{
  "n_experts": 16,
  "d_expert": 288,
  "d_shared_expert": 0,
  "hidden_act": "swiglu",
  "router_score": "sigmoid",
  "routed_scale": 1.41,
  "lr_router": 0.000837,
  "vocab_size": 4444,
  "norm": "rmsnorm",
  "learning_rate": 0.00328,
  "beta2": 0.99,
  "max_seq_len": 2048,
  "train_tokens": 290700000,
  "dataset": "wikipedia_en"
}
Below are experts of layer 6 (counted from 0) of a mixture-of-experts language model. Rows are named router (the router's row for the expert), gate (a neuron's input weights, with its number), up (a neuron's input weights, with its number), down (a neuron's output weights, with its number) and show model dimensions 256-383. Each number is 128 + 32 x the weight over its row's rms, rounded and kept within 0 to 255. Numbers have three digits each.
Before each expert's rows: "comes after" lists some tokens at least twice as common just before its tokens as in all text. This comes from a sample of Wikipedia text that the model never trained on. Tokens count by the router's weight.

# expert 11
comes after: "in ", "of ", ". ", "\n", "\n\n", "on "
router:067120145088124115179095164155150122111081144173104198168151108098136111130120105098118194112138131127101142174131107044104160169118101128186091114144116148148128142159122085096112130133078067138127071126171144160151115120122125143121063116129118122134165172101168089115138149137148169125076120121099115091100086130128148111173064133146133171158102143111131116184132171155108127114071
gate8:176096135169142112143129086151131147142120113146107155111096115068092154082133159139146152112164134097158107160124129123160122146151099172143104120172094106187134174099087114158088068181135131168098148194128120168123109090174110147139092083142111110151111071100163059080164160100115082145128122071137113092087146147123152130082171103124114164182123168081119094164098085135150146175126
up8:099164125075095083146101177085146099145125140158202103120114086149178094142167092109191107135159127101102118111092151142120138116141117109104142117133150158063131157179128171057123137099123121130136092142186093081134138128118126091160111129109175120113086146200075103130147086163118148122152184173148173172175112135152104115151103152156121107066107119106136165073117156170087093139118
down8:135107112088103117171117177141111150173149113120131167165141085090083167101127118117172144119120142149166178152135135129113138120096103119073097147115161175117107155159140160099212135121094126109136145154160140154149130125159170153161112177123115189112139162143105134193122167134103106115094123152109122124094161166080141102126136120084147125164129141143148079152155141165136120165178
gate9:133117101066093170077099121182144178106138103105149095154117076103138130165183121151146123148163094093180098137147150109162074096191158154138113193088070134160192136096084113076071155091169130199162056099153140184135108101161130136184116168142104107110113111169095193065111124201111181168172138097097143166095073195146148119130092184147169124171201120149103122158145148138161159193096
up9:094105132070212124152128153081119086169110150149131108100097073153175166100164073053105119148149176097075161122142168172095119112095151144141122117136138090103126129083104124145136161157066135148098144199086143084158080086167105142190125120146114121130122122128120106193086147145140099118146115159099099150104171104103090140142122166168161092184072155105168122059184117171131172152137
down9:111131156176099063144149104063082179101115087066126147099173141118119066093058152101118150108151187073106158150170153191061147100108144106186174128107127162136132111118114122132103076111167099164133196163106101115114087155090083121168131127145134156130069168146136085152150067123145096123141131161159126135121130087137093124118188162128074123098085155111140135159081107097094197090149
gate10:139130172174173119111090142083136158058130135143118146128095167154097051118131148132166132083144119150077087110157170130086149171123078145106060157106109104126040122131150172109092107145108083092171124072126127076159105186154127074091109171084155127134145156151246152086114130137103131132100156139124101149080061114174118158137123140112128159111191179111190091160185154136116161112160
up10:123165101110142135116116153170079142114124118079152156124163114111091145143089074093159106152115092097042114096119216088147106133157156146158070118160115131146080112130173162136084146146124139126133154156119125149095104157118108159130191135180108154127123138101115114136112118151147177103151143154124091146145044095083105151124145144161128122108096157122114103115135109108153121102111
down10:168094148180057138133122146098089139104088176146189121113071093173135169094099149109125193126156116180131153091078106177068141154073117091154123138083138117160096060147161116182103126134125037103086132184098158079083113155152183134183103172100185132101126150174172131183145087169125159108133126137119133088127074079119150151096146123166097066116078138094062153121176095127204172135200

# expert 8
comes after: "\n", "|", ".", " ", "\n\n", ")"
router:084147109094171124114101170128135086102087145105114157127061162204100149159111105077159150165150150109135119131085149130140141158110096128145093161127154206107144128178090072188138125142139102130141151103175111141133133135167166109190106111101076086139092158061117022119126114089070046116131118156164096067151079131068132139165147174112144099117122149048150140169124078184157151142185
gate8:168104139128137119151110200111154165086105091135090079119152167133133111144145106068189141184120207096136110168142130061193107083147147104080088083147158111105113100081105132136139125107111130195129159115139130138122151100100151142112131155118181182137141096147159163164151112076165115127131074044099132073135121160110103134089152137066198128136103077124084085133133131142141200115157
up8:101163085139090108114094100184152076108131139107084141164106058106137128193143071145079117109151150111130116076088085100085133114107081120118134131120106192156159196122113107116143141126157132094180132156116120151098119144172110090142089150129089077195106152104083126119072178171129183125158155137162115121083138103184130124123117140101099090127081206113132154088105119130090054160136
down8:050095149093186142097170121139139131129130098163109101121081150165121141157110138132174142108184145138085129082190138073117121094138132106115079122125158100163078103127128158096123087149126102121117118080173128127030148174135195100125059139120146101160081117108133131134150150115130187107111146146118136090155133116161157111028155096144119096136144148111038110096111069106104132167153
gate9:163161135106152154078143149124065186149137133105179121140162139161127099129155081118149073171149100164121093130058143109067176141172101117081135087089121117144106137129190042162174145118133059138129128159121104127174086193153156116084121148162055137126073155133113116123131145137115131152137129107088139134088111165125071086062146089159150136116112142161114064110145091130126149125147
up9:099183153131178134214106142119121192116136163124140118107122065126133155151122183092107163172124164124149155153156094124132066149111106161154161126153177085106071168112093168138148094124129172103166065109088124175135153103128150159127115121093129106110096107122124124179148143205139171152096180110175069136132134169166078106176141148145128122156183142195109130106094147152161088091107
down9:164118102139100130070102066155147116133143160145170092080156095195173142105093148140127090146118135079157201161127136111135107133154099134175088168093101112112096088182113105179131118133037141167073094150110120128157154162123122145172103148165173161072127143153104105123178149109118171142126130167150175157110091129118166131098183174146090120115126130135108145130136071128143124162133
gate10:108072157096076118159136198145105095079113076140085156060150198184149137164060151164164146138177192120147108085135115130141130114153141101121150088164150176069103165080106134114123112157201121184152158090112127132095109136171179136144127081157158141149147129117067153170158145082142152119103139143152130074158091142126192105130069148122086130132090174102118130147150170073128126084089
up10:084094168140122046073120172144059090096114148088127108153096091126173122168120083106117117073191158145141127178067143136091080140152159108137110123143109141159144142148160164112118129155093143214143123126095153103108113139070152206175062108088126136097144133195070099127121161114136161105048155133162139138093154050157149152124120112102107065200132154174091193130102211108102139091081
down10:161167095141125124107080176159107149107144094131171104148111099150095136052166130146138102093123103168146150180129136170120121118140128127089112118147191160142126106132120069119175148125117097215086120105154148064103194131126147231120129127117139141150103105165073139092115151130141190112158134120064143186158157137102113129120128106154162146120122099151090113117094149149166176215080

# expert 2
comes after: "| ", ". ", "- ", ": ", "-", "i "
router:149155063136128165178166153158098092143083098170099089147078167148120100131151168167160165150115104144178199143093116120123087163093160136133089124120130138106109121158107127063145159129102092074146092088119084118136152127178179148165061132130072110160170154138146109078158089090097085122066158138118148112133146154151177151122089146199128103139116145123191105156084130164145178145101
gate8:105073139155187166131102187104101081166148137179158208105119119116169089098187076161115152083134104153148155082075128142160129118101113094134101150120185164068073160129198150116068156131130133129142147109107168141123150069181096128145066117142088190126171091137066106109158107104172089165097161134096178123104096117120123139140084150160119148144091094102138076102090147112117140131137
up8:102187149127114111114121109150121130084122085077117161133180096094131150192113081112132120140084106086197133186155135095139167109153110184205034132126115100130110084063119135153139125122123056126145118166105108155106081146109136116085137102125121119104120159134133129145089102114047116070163064140111135100134155138117140148201117113094161109101119138108150109127132127117131169120136
down8:097142119131132085179133135167124167087160107163113183171101189181093125129071112130097107147130112127093116177111125138092130130129112190166088136138182117186099101134101126195127138081162089167108118131124057141098164141163131195171151088148127120174152116087153099117165092158160135093076087156165109232124102103101066160129115176144131095111108145093123093101159128171183113096127
gate9:077095059134117132117124142123093163091084137111142104178094120173101124139150138061172131192169114147193138126162133147160111156179187147096150139145126165114140097133133105113146206097132102122124127113095142178128121138126128096114156108165041135112070118153148111129118132190075133153130198133183112094148080129121131167136104117114174127170105103088122124161129102155087168124028
up9:127096153150117159130138107140134172190143153120122165098141132059194089129077092111154056129145134092082090155164169098102169110112109162119113141085123091123153143087167103146093149169086133104133132141137150133137117126077090154099165184122164097228196045148139107107151180165081169158094096071117111171175125161130185109105104127152117183087162139099079142060176159125114100153173
down9:114129087040143147130162117090121085113113097136134136166101090121141078158155127116126077153092121096175142099120123086147101131094133097141169109147099118113118143105076110150146151169119145141155112128198200142147115123146126146135171093089121158132098155097119084169061163154122117172104155103162130147146156128152179134097178110154140163112122123158199205137126161148132106127148
gate10:171213133138149146123109157137121095137089119127172084177116142119165119125104128127155146092098143128053169101168160132071117105106107116126138117106185156122119096167140098166156140150127131124116125126126130134083140084098146144123105103142160135114109068113159154103121139106133186143091179123154152096171111149201115095069113129082095122124094127064154152112156122127139099133128
up10:102126162092065096138100111129122112118139148089119105176079130135157110141163114124132129152119182146119111129168081133109143180164130127149159119104104079171161099156090117151152150152176122094106133163171182089114201128115193134133068150120133102086130104153090126120131082117090185119137131112125131143098124126149148074105135130151053122069176147120092098126096162103147155100110
down10:151090124117097114108097080129168141169165157128109139129140127055123164125096099132173197091154137080178118136107100163109133166092096162103162128066084121129178145083153115112124089133122138121112110072086130139148100094058165143144168094099135194173130107098127091119127118134144180097124098132134177128131160130146091106121115094118131136077104095090198167138151075155182108161152

# expert 3
comes after: "| ", "(", "; ", ": ", ",", "."
router:125128081108146169181137167164138129104126090158127064143126217143058142065172174101170141127108142113152124159142081087091140108127059068194091143138138133079121127145049082118175147132120130105147084105093081166102087150115144077147130172123140121125116132102144129097145162064155117117096144133091116182133090137119154124168097139106127042148114115112145186122140132111134119099139
gate8:155158103140028175145085148143140112147220090129154121162060115147130118086155137161145085166044124100168108183155122148072173080138095137127158149145120097105142153164154125178121095122146132175154076094155145142120104131107140075085087089095059087123084175107087086171118150139156129142127104172107168129116121076105104108120142132086132098117125096139136108094143147159130090136144
up8:163129070176100058151107168129102153139167114122151131132141141112101131167146112115105104100076085134126128134085110115116088122102160113131103084120127133163150184126092096164117189161086128104084062184137160123121093091130083121084102146139133167120053104138151098184137050138167171094145147160105132139147132162135109113120140146114166157101198124124176001161126096110122186078080
down8:168152106173078150093159153091090129121129225158106098094119121170117108192150158076165153167108191092139121129108104103126091125098091207158186094106106084105035095129156174103132169130150125100143091163150142114150126061115135137117127132188172147064083163103120085117098145169095175096108174161098105122122071088116175148103104138172153161203104202168124107120182146131160186141129
gate9:156153135146131159139108216166143147139148086153107073144097125102072095142097149144139138141079092102131187209139095084122160121168139110121074111170169160124089105078109108122127088121063131165162102106180132172168134139144165206131164080147123110198071124141134079147118125125163135130118183142129106081113148116100130127137093073154106146152167154101134132155099167170073136135118
up9:096130136116125151175120162056157131143111088086133113136127163134116129094167131125147104155130113067196125168097186149146090114148123118116059084188052136122111144118111112122176125100125142115249125100108216142068133124184126149148102146145118133107024097161115085101159086060094120116095122182122092179139159125166119133133132061154120115194206094093183124142128170137122090142138
down9:095144138088220108086190087129120149136171152124158133089159119112142131113099104146141137186130164155129153118100093083147107164116151183145107108121115170065171143137133103145082208077081051113094122119132198108126085052125074088082106120133128121153177107162153139085090134118108157145160141095122157143068148134139129155078139151133181174119157142165189093139163170085091151097089
gate10:097169161121174132113123134132190164148117149151137174110091211120064169139142146140155110142132122153115037122094174092180155178126115174128101117168162143078119110092193116159125144149076132080090161078127066170079077076109148120123132118112149115139174077147091107126114100117155098130144174145122102139148054137139136177142140043124116195111136118099092106131129177186097141146146
up10:153106123180121184117140141054131088134036142133109082133141119145192150113143096128116157173145123152129181216042104157197132140093097173073114069139079186116099108102097119182121144062096087124075135101163160122115133092121148116141122136126087140076111150143147164131078131200115156100122143099147131114109093127056128116088114134112141145150148088064152052088183134136118114101153
down10:096075081084158129116192138120182123184103176140071122148155126095109156196154132149188143159130101133179174136102166110083109164151093148080097164127142157108140105081169137093104114145100158087071130184133141114089095181168130125055198094116083179113145105127175159117102140103151213114116119129100136149101166123070137121190119074058173150190127126133172174130135090156168148121148